From a checkpoint of a small mixture-of-experts model trained on Wikipedia.
Size: width 96, 24.7M parameters.
Below are experts of layer 6 (counted from 0) of a mixture-of-experts language model. Rows are named router (the router's row for the expert) and show model dimensions 0-95. Each number is 128 + 32 x the weight over its row's rms, rounded and kept within 0 to 255. Numbers have three digits each.
After each expert's rows: a language model's description of what the expert responds to. This comes from a sample of Wikipedia text that the model never trained on.

# expert 54
router:108091107099066129161122167156094134183139140101119200119103104132122143072100090101180125128110098119084134137116151181162100156183073181158139110156184151115174087113128160116110096149125119105153159104071193087101124110080122170161102154090137140075102134184127162080096111118088104096
It responds to: Month names before day numbers in dates (August 16, On May 17), plus pipe delimiters and list dashes starting table rows.

# expert 17
router:114133137086127139140040133161103108153131154135166190127090078104116134092136128152154160087091109187081105190122160139157094174115081195147105132142143145115151093059145155114135120122133098105168153125126143123128203127116104111166121105087170191071108124139094127098093039122109113116
It responds to: Sentence-subject pronouns he, she, it, often capitalized at sentence start in biographies, followed by was, has, had; also "he" inside words.

# expert 40
router:090111147108111180133074180165085123153188139098113173122101051169143133130115131127130139095144100197102102156115121151146110166172100152145125103168173120104163068133206122082061123110142125122120133091099156102118204096146129126163122119119161152109075135150109139143080053132124078134
It responds to: Apostrophes in possessives like women's, China's, People's, and nouns such as form, system, region, military, operation, public, community.

# expert 27
router:124105129084067130175108134162146105114126147144189155068083109134129139145104078107175149142161097198136097153090172123180071138138114134161126113178155140071161106065160154098097129123138072137168139059113148127148168119121080145151112134097203147094094116148120155146075084102152101135
It responds to: Short opening pieces of lowercase words after the, to or a, such as be in begin and beginning, pa in paintings, ma in matter.

# expert 39
router:092064114134099162141110134161141110140143129107128144117067098140135122093092125095165192118150121150112073153136185130142046128152103110170102078165174101098140120109138168049080074124183105160153152139085141079154159079128077154173123154085140156104112135186085149099120106137160137101
It responds to: Decimal points between digits in tables and statistics, such as 7.4 or 57.31, plus word pieces like ea in steady and Zealand, bo in rebounds.

# expert 12
router:139097123098121164143079196160057119144157123105136194121104104142124126114143113120120191103093131140095140191133134151165086168125083173133081117102198125100171145097155117096105110160119106138114155092115166077133190115097111102144141156111195169083119152139100190092143071102137075156
It responds to: Inner pieces such as im, ab, ib, an in names and words (Cas-im-ir, S-ab-re, est-im-ated), plus the pronouns We/we and the word critic.

# expert 0
router:089115149137084157167133179171098093151151151096094149117123070114130151087112114111186139079065105136099118181105159138155070153194122146149132114104151134124144113110185135074102076107138096080135158110107180102124181115101155114172108136051138113122092129148123159110085091108130041108
It responds to: Inner pieces of Latin-derived words and names, such as Al-leg-ed, Li-mit-ed, Campa-ign, po-lic-y, plus whole words sign, represent, Act.

# expert 5
router:123123121128103138196075145192094122147157169119171164139117058134112125119121093098167137128138134157117105141092133157122110177134094201147114119128181144061146074127125154076119110166123072110181116108095140110191176107129104165170087136072150134081092114143099138135122075060160111092
It responds to: Standalone space tokens, mostly after articles or prepositions like "at the" before numbers or nouns, and empty table cells.

# expert 53
router:107103121117120142129091149102123086154184168123154167105092108107127174118140089132204146081170098150081136197110150168147052177145132126187141089155144145134176065108162156095101077119158115103121153086067143066147180101112122119125114147078176131114106140129110179121112099117171121105
It responds to: Adjective suffixes al, ic, ical, ual, ular completing words like abnormal, civil, unethical, Constitutional; also a lone c starting words.

# expert 41
router:128105126124078188157057135116123112139126141147137150092087113154115133172066093136180161129105097167152140150108149178156112200130111149168084122176154147124200118066160144106132069147142082137159162120078154103158170131112136128128114148116187123059093089161065138083148083140145122129
It responds to: Word-final endings ly, y, ally, ty, ary completing words like historically, Additionally, lengthy, Specialty; also the connectives also, and.

# expert 29
router:115120126123105138148122170165133100180132180102139147114114074157099161127110097143135149093114124190121101158136200131157070166184132128157116111150157154078212055100141149074130088136088114134181183106102159134158144108088081124163124130084156142054084157120097168143134084129140114141
It responds to: Single initial letters G, K, V, Y, g beginning words or names after dashes, pipes or commas, as in gymnast, Known, Yes, Gryllites.

# expert 19
router:098098114116102157165079140179084113129129155122108153115123112182118161120095098133173114131123061160139118176080125209128092163129128181141119100135134132130179085099147187114088043121150112097117173069108169071166199099113106129167089153076156115100114122124089148155135092145125130131
It responds to: Labels or label endings in infobox and taxobox fields before a colon, e.g. Born, Formation, Frequency, Species, Personal details.

# expert 23
router:134095119121103156193104144119093113132157136067145165113103072096138149114078105154140129128138101150115115133146158130170046175147158129163086108134122169067177085106206181103132122132119139105173200122099172135144157128067105095152065125140145167063109113153106174140144090103134096127
It responds to: Letters like z, A, Z, S, J starting or inside foreign names and words, as in Obziler, Hozumi, amazighité, Zhihui.

# expert 24
router:105034104139066187145120146145119096158143153141109150120107103145114142153090081120191147117166123160094126123130179164178124143212137138137118114170212156110170126104166162078105100118149109113123134113094122089144163081104123115155116142112116147074086121145055150126088112137135065088
It responds to: Pieces like ar, er, fer inside words (st-ar-ring, re-fer-enced, prison-er), plus nouns such as member, leader, player, control, out, back.

# expert 36
router:098128092119066164144094153134136085091162187095174165075123129140126117136083090082143143102133066165107083158152149156185130167153119110175087101136165190078175082112148181097102111146138095118152168087075184092164159100126094123142104173125181137125102120160121170117126110120129152103
It responds to: Prepositions after a noun or participle that start a complement phrase, mostly of, also by, with, about, against, among.

# expert 56
router:118102123093101167172115129146123109162191136125093141113076063122102113083082055126140123087108103147124164170116143152143090165151111149159119094123141157083188083104130172101104062118137127098175180115099128116158183097103093108134090111081171164064050136130158169107143100129126110142
It responds to: Single uppercase letters like C, D, N, T, H within acronyms and codes, such as UTC, UC Berkeley, EuroCup, DSLAM, SMILES strings.

# expert 60
router:125141097081096160162065175139150130122156149102145120102095061166135129077130106122147155096126138130099096144156155141182104194174095164141093083129147169049199122091131168092126089151151110101174144095120201076148138115078080173167102154124130140113124121150120128118083086130139094098
It responds to: Single-letter or short consonant pieces inside names and words, often Nordic or Germanic, such as Whi-t-man, K-l-uck, Grí-m-hild, Ed-m-und.

# expert 43
router:105099130069125183171110156145090125140186128131122158086110080175118112093100118112137154090091111162074132151094162158167055164175090113137098087119157127104188093075157154107144094122135124131154194078112169139171149087104117125171119140135193143098113129135083154087097118084100134177
It responds to: Letter w/W and short pieces inside compound or foreign names, e.g. Killingworth, Timberwolves, Clerkenwell, plus E/W in geographic coordinates.

# expert 4
router:120071093086081152178102171128078141132135135107110147078121104140128106134085087140173133104105134164114129147133150125188118181153095147153112120126171164108195095103128164046093104193118115107156194110098182095125147110110071152163087130086159169115088137169095180124146097097129139093
It responds to: Pipe cells, hyphens, colons and semicolons in sports rosters and results tables, right before a person's name (| Hugo, - AUS Anastasia).

# expert 55
router:102078129116130121228113168155109095137120126102143232132079095124115149141116095142127132128112076195092066127126170153136075170162128127162101070137157152091139131117152166113099141143145086109121141089101178077181192120104100157140099128110152154091097114146129132125128077082119100102
It responds to: The article "a" and word-start pieces like ca, fa, lo, do after verbs or commas, e.g. capital, accident, failed, loan.

# expert 6
router:102124112100084177141101136151128137101149139124160144109080090163157163055093105132185183118130094124135092131114170174153064158132130153172101117142180172114168072109182184073137124100165117130133141100127167105146158100110069158177075166111114142104120117156096168092064111108125100086
It responds to: Word pieces built on l after a consonant (shi-el-d, wor-l-d, Ch-il-dren), plus nouns about creative works and buildings: album, single, book, song.

# expert 57
router:105073120125061177153079125169121133134115160067164139150103099154125176098099111096137138080103131143094122110136123173146063189155074158144095061096177116124189115126147161080128072123164084101171162090143157086131170100094090145191077118109145128100123121147111133130108101130141091108
It responds to: Ordinal words and suffixes such as first, second, third and 7th in sports placings, plus single d pieces as in Mid-Career or microhylid.

# expert 31
router:136081087116100143153117158166102100145131138110128207110121086134138114106092146113149153063170120126103094150142147141173085195182070149194064132160166137062159116115143176068099138153136092119127162118101136088137169134100071145180107135102132172089112146123105178095129127105108099081
It responds to: Capitalized first syllables of personal and place names, often after pipes or commas in tables, e.g. San, Li, Al, Har, La.

# expert 49
router:161116066134104153147097170147128147135147142114153113151097080121104092132136087117124148127134100168067110152100153166139090146191113133149119128166152126074167123112159160079090104159129060127129152133097154068183181052101125126145089154094129157125083150157123164081098031116160080127
It responds to: Second syllables after an initial p or prefix-like starts, e.g. private, principle, inter, per, multi, temperatures.

# expert 52
router:117117107101104148157084128110057132146159088133106178077124100119164117117107074075202171125099081141110115142141158152139089174172114180146113088119147145124158149099180199093082091118131087142173156105127170103126160123088128115161102136080145187086119155157105136115102110097162055100
It responds to: Final or middle pieces ending in -e of split words and names, such as Pra|de|sh, Pict|ure|s, min|ute|s, and words like type, level.

# expert 46
router:092115105092090137142102150158074136104181205132178172116075085122066124127090098135131146132149142140091118149113139174173111179148132152149105114162130110122203126118134136050090096120149135084129171127083150109138164082097095122192091146069173146077113128187081140122140096124120105117
It responds to: Line breaks ending list items, infobox fields and table rows, often after a date, place or name, before a hyphen or pipe.

# expert 62
router:130096083110084107153120159169094130184166132119142161132120120156153125110102149111168135074121120154057127124099135166156082150154111158120114107159148198130135105108160183071085093143161086114155165127093145062133179079126125095159072125083166150090077133179092131083124054096117144132
It responds to: Commas after the day number in dates like July 17, 2017, commas in thousands, and month names themselves.

# expert 45
router:107122110137130164128114167149100116103192184125125171120116068144137130135094111109173125106093107122056114136145133131200088156126122154168136094151166140100208075094158161108120060138134086111124159115058198112115122090124098167147086136146164184091095104129078169098096104126123087121
It responds to: Middle pieces of Latin-derived English words, after a prefix and before endings like -ent or -ation, such as min in imminent, or in contemporary.

# expert 42
router:128132098091123152133093149154083110170164101111151130152097102145136112093078122125140141093116115171113065114143173177157089191138132156107116099166143158090205058101155148091089094121120136118135200100135138077185197086109129096179101130129160187064088101161127139122123095119134103126
It responds to: Unit tokens and symbols after numbers, such as cc, mm, km, ft, in, °, ^{2}, $, plus codes in sports and results tables.

# expert 51
router:075092121067079184215097150138106132153157129142119159128097071162148141108079098134154126090079095169112132144100159136151114169122115179129092088134145143127163092103146172053131074130151126103161197134119174095160179088105091110159091156102168160083117125172114137122144088123125127114
It responds to: Closing parentheses, braces and quotation marks, mostly ending a parenthetical after a name or number in lists and tables, such as (ENG) or (b. 1993).

# expert 58
router:144095098095118146176093127163107132179154127127154157088121065112117140108139091131144142092081158165087102137085129154208082152200087168140136103155152135074174093107176158078129088130112127096161155084100155133189164111091106102133106112098161117046102131149115170111110127139159077108
It responds to: Single initial consonants or Ch opening a word split into pieces, lowercase or capitalized (w|edding, p|ublishing, Ch|oir, B|rundtland).

# expert 26
router:099122138103083179187102167133106119144126093120116167103081103125170124126116106118178121099137096155118134162107153171146089156168106157173104093104124148070148128089173145055125093112179056119200134139135175111109188117098126134146110149079139170111134170182118122059091080115144106085
It responds to: Middle syllables and accented vowels in Spanish, Portuguese and other European names, such as Juárez, Ramírez, Pamplona, Cristóbal, Joseph.

# expert 13
router:129079137109064161183107136116085141147126112111123179103095095143100128132129067133202117064085094179082104125112157183155110154150116139137117089181169172120146087102156163110104134151152145139172126110096134109183169105107091121135093142054173145083090156138096167126137067129120086094
It responds to: Sports words such as League, Cup, football, career, NBA's "A" and team-name endings, plus the article "a" in general prose.

# expert 25
router:120090138096093195140109200142098083132167145148133145071124098152107118137095112126185139068077142133064140122102156147155087127210100145141123105123168126117141107122154176066120080085140101095145161104092148113159181097119124117174091186087155126097135115176103179104095112127137078104
It responds to: Mid-word pieces like ist, act, spect and ism in common words, e.g. assistance, active, practical, bassist, registration.

# expert 8
router:133125148126085137210103174172122122120159168064096144125132090126124101118114133088148142117118082132113128132123151144176116199131101135156109108137143175078194078115162149095076105151101111106179185069122186108168153099132116122146085128079126138075067129145121180127149082093120069154
It responds to: Single capital letters, mostly S and P, starting abbreviations, codes or list lines, as in U.S., HP, POL, Senior career.

# expert 38
router:100088105111080148163129136155133132083186190129158165135129089105120148129048087105187142113141111147087119134127192127168093179171146144169086080181183138092158097115110159114137108129151070087124135117099172077144152078144117129143120107126184103054099097182096142132095112120117110124
It responds to: Word-internal pieces of ordinary English words after a prefix, such as re-per-toire, as-k-ed, b-ri-ef, de-ci-sion, resp-on-se.

# expert 16
router:093113114096105106194051129156102115117171118102152172089102096132122112152114081107150171111137101124110109152136163160185128193140052145139101110141152148105153125091147188111095122136152072101131163121122159082171199111100107143171125113126158154090098125170072134074106092115148052115
It responds to: Word-initial prefix pieces re, de, pro, dis, pre, often capitalized, opening longer words (re|vealed, Re|giment, re|sidents, de|…).

# expert 50
router:117123151110112149182099148164151136141157135112095152133125092160083118143093094101149125115160127167097081175095154150195101154160117143212093119132155136089177134100192182095103122125119063087145172133061143109126157129082122127144113181092126158091086116148082164082101059107130098093
It responds to: Syllables of proper names and French or Latin words, often before endings like ne or nis: Byrne, Essonne, Daphne, Gran, Organiser.

# expert 18
router:101098086131107148204098148141105096154180154116111154087129074109132132109094099106167139116130127201088082160115140122131098197155116156163106138145137153103150067104135150078110079150144082094138187100118154097136176111108085142177115147114177183055114167170142135111118113088160080107
It responds to: Bare space tokens, mostly in pipe tables, chemistry or math markup, and taxonomic lists, plus symbols like $, _, {, ^, +.

# expert 61
router:128089099085057205176088120110091094162138148113133155125067092138152154125107106111182143072132118160081127154114173137149108149135103154173096109156125155094186074088155166094152087155164137113197144100113172127108148124113098113158123140107124143084158164179119165118123071123112056112
It responds to: Final pieces of personal surnames and some place names, e.g. Thompson, Rankin, Oakley, Barker, Berlin, plus Smith and -ć endings.

# expert 33
router:132099068128099172149082174170067111126166118113132197081129080148098156096073106126151111073147118141109076154130155132212123186141085143158117103124134146131157120110131199105107104138158106152136170108130172047164163088098101100169115124077146143111117111124116160152147089085113119106
It responds to: Equals signs opening article titles and colons after taxonomy ranks like Genus: or Class:, plus dashes and colons in career lists.

# expert 1
router:144092110091106139153071136159114103113177144102101158108088107111112142098119107130198151099144135133114116144143129152166110176162091171151096121135162140125216113112169207043106075170184078134123154094118176074157159069104091130135103165093155139100081136139094110103149117107139118146
It responds to: Dash, bullet, pipe or equals-sign tokens opening a line in infobox fields, tables and headings, e.g. "- Population", "| (46548)", "==".

# expert 10
router:151102091105096194149130170128114113130185140106153165097080102131132139114114095093168138062111095194046101138119161115183133147175116154144091064139150168142161109089167149068119080134128091117154141152140130126141179096095118076146113163091126153067107111192139158100108089129115144094
It responds to: Commas and closing parentheses ending a clause or noun phrase in prose, before and, which, he, however (Academy, Turner; Kerala, including).

# expert 9
router:115138123105113179174065126141073118168162131100120150099103069187111118105093093137151105118163112149101079154148164133186088154192122111114108122139118139079189110082189150066114137138136090125184146136091190111133119116065102132171075147101143187084120128157108143087126090131117100119
It responds to: Accented and non-English letters inside foreign names and words, mostly Hungarian, Finnish, Czech or Slavic, such as á in Kármán, ä, ü, ž.

# expert 34
router:129105064110124140147086164126141095102155123113182145114112055156129127109066103103143122108124098169117054131133151115154054159154114114133100126172167142072173109094163165092096119180197107119134176122124188095158158097114123125198134102087172175079115154169139137098133096129141094120
It responds to: Short syllable pieces inside scientific and biological names in species articles (s|au|ropod, Moll|us|ca, Na|ticidae, ta|xa).

# expert 59
router:100087098100079158202099163165132137155138134130146172110115112124134109084077084118179119134093106169119132129103157160152072175114138184148103117157143136123172072080126158074079078152147118119167181059117167081134155083102099142179087132099128171094112136182126134139139071139112097136
It responds to: Number pieces in tables and lists, especially year endings and scores after 19 or dashes, as in 1982, 15:40, 2–3.

# expert 44
router:099096136105111123158117169146124109118146145103130172119090074171149144118079071133147154077114115170091139167132157116188071160142114136117076071180153136086136125126171173117076083103143066117146168140107151105134200115106053123138074101091119171098104155162079106118099093086118111114
It responds to: Syllables ro, mo, lo, co, tro, inside or starting words, such as engrossing, payroll, destroyed, Moroder, Rome, Loire.

# expert 35
router:145115128130059171149083198128131112140188132125136159091085076127104106119075138099178136142134105142106087159141138121180078146140127141139105105173134175073135118093177137053070100122139108138154173086075150075190125103144140095174140135086162165104139114183146167139118104106100091118
It responds to: The article "an" before vowel words, and endings us, s, x completing words like census, modulus, users, trolleybus, boxes.

# expert 11
router:108079129104084147172134138125113146136158153104119161127120092100126176162060113128156174060097114134081118159094151155169072168123111128186099097149129145114153100092162140128064111137124060113144155073095167108160182101125101144148134112085155144106095132159047168118145111102179061122
It responds to: Short word-start pieces like tr, gr, cl, comp, vol, and middle pieces after con-, as in grades, transcription, Constitution.

# expert 48
router:105105110087086137189086159131101103132153102106122166112108124155155118112144142105133143089127117132106087150105128168180086147165144114148095098182207128082186116096195162116089083155140062123157162111097132091127147126061082146144102146117168118094106103201098169110132062108173111109
It responds to: Pieces containing ra or ru (Airc-ra-ft, I-ra-q, T-ru-mp), the word War, and capital E starting first names like Evan and Edith.

# expert 21
router:077082062132057178135122136155091109135142179106142167110090120165142176071085099093187126086126123196108118132109124151179073179186137156166090127144160151141159092093119119094103109135169121105161174108117148093152180110075112112142102131104141122075100104144090161151102123119153117087
It responds to: Past tense endings and past participles of verbs in biographical narrative, such as resign-ed, originated, released, played, often followed by by or in.

# expert 20
router:142078093102090102194087120176118122119128127088174171112098067131158154077125092100140149119149116159103102180121159148192079125180121160176099121153182167080173097123143154100096130137130088113148142097115156099122174116084079146166116106118179162091117155197146180121088109102118095134
It responds to: Opening syllables of names, especially foreign personal and place names, such as Ma, Ba, Ja, Ha, Ra, as in Jaguars, Maguro, Hanafi.

# expert 3
router:126102122120093128189083138156103129148185120107153141081104094152126107138096082117143180113163098153128104142142141207182118171177086154144082136129158136098185130111157156051103100151159048134160171131088137139122146083088076103170091138122147149104070124134125195131105137154110087115
It responds to: Hyphens, en dashes, slashes and apostrophes joining parts of compound words and names, as in brother-in-law, Soviet-installed, Pasig–Marikina.

# expert 30
router:082136093112123150215092123122114104156124123115122174141109089176138129099090097116178176128120096154086092157086152133133074174166107137167093089114158156109217121110153138084104098112142069146208140128112177071160160125069117114125114122078149151109116131098116106112118067129128095089
It responds to: Short pieces like la, e, co, ie, ko inside foreign place and person names, such as Bang-la-desh, Bang-ko-k, Ni-co-lae, V-ie-wership.

# expert 2
router:153088129116102193192103162147080098122152172108130161114098052161131124112104131139162166080102123110067116115101138190163056135119073123134074139164169130083139092105172182088134108108138086108142152105072141088115166124100101114194132165128115154135106130181132149109092073136134136129
It responds to: Word pieces inside longer words, mostly "ur" in natural, centuries, architectural, plus s, ow, br as in Uprising, touchdown, Nebraska.

# expert 32
router:138081135135113134141092151152089101136153167099179166101130119105111124118065083096150171084150050185077124127125180129192136134178123141164122088184133172117153106098180127094131071115161076119171142100076144076146186094127109098185087140109138153107079126145118144117121109081137137128
It responds to: Commas inside lists and prepositions such as in, into, through, between, before, during, following nouns or verbs in running prose.

# expert 22
router:089108079121090155192065119155079091149194123136153138128089127139115129148051103125150147064155117180097125140097153106136121135147141184147114106141149147092179047128143194072082089139180119108151161127091163088143176093088085123163112139121148149109078123141091163118122125115122107122
It responds to: Slashes, backslashes, angle brackets and pipes in IPA pronunciations (/fr/), URLs, LaTeX formulas and tables, plus some list separators.

# expert 7
router:101053128109106141159116150138117095147121127112123180099101112152108149128085135123200142094112133125103128153119149146140121151193115146188122077152139154107164104115159140075103093155170100111130193111060175092172157072098082145184111160092189147106099153159066144076112120074098141119
It responds to: Pipe separators inside Wikipedia tables, especially election results with votes, percentages and party names, plus "Total", "vote" and "|---|" rows.

# expert 14
router:110097106100099161146069147162115080157141145122133189130088132121114110126074095141139170111126076184084125166132126154176097172173094147139115102179155178102163108105183184109098086137149107145117177125117192092211162127069108105153127144109146156125098114170127162087076091112155133110
It responds to: The word "the" and determiners its, their, his, her, this, usually after a preposition, comma or sentence start, as in "There are".

# expert 15
router:146076101135082180134118148122120123120169176130115164122113096103130127133074110115192154074122121141125113148114184140154070137144105135173073099150197161125155091066183146131140064101164141121158151118077141107158212107125097132150071172083156170091119140131103150105100103093085100150
It responds to: Middle or closing pieces of common English words, such as ad in instead, er in together, al in societal, ment in movement.

# expert 28
router:119122105146124170164104164165096095146164123116164164117076109122108143116075124106153141121174066162124108129134145144134076141131156151147128073164173162086168086101159158072093063150165121073135189113094145072189153094115136109149114171093130173051093150138098135092123087075135118140
It responds to: Digit pieces of numbers, especially after a decimal point in measurements (6.27 m, 3.2 km), plus currency and plus-minus signs.

# expert 63
router:113076089086109152162138151183126118156128202080135131109081095154124124121128126101160109085110124137099128121158171159159106145185112135177072102130170164066173120118143156080113113102128043077151167112128157081171159108142136116169109144074144129089104094173131183101119056108142120130
It responds to: Time conjunctions and prepositions such as after, until, since, when, plus clause-opening words and commas, and odd pieces like at in Coat of arms.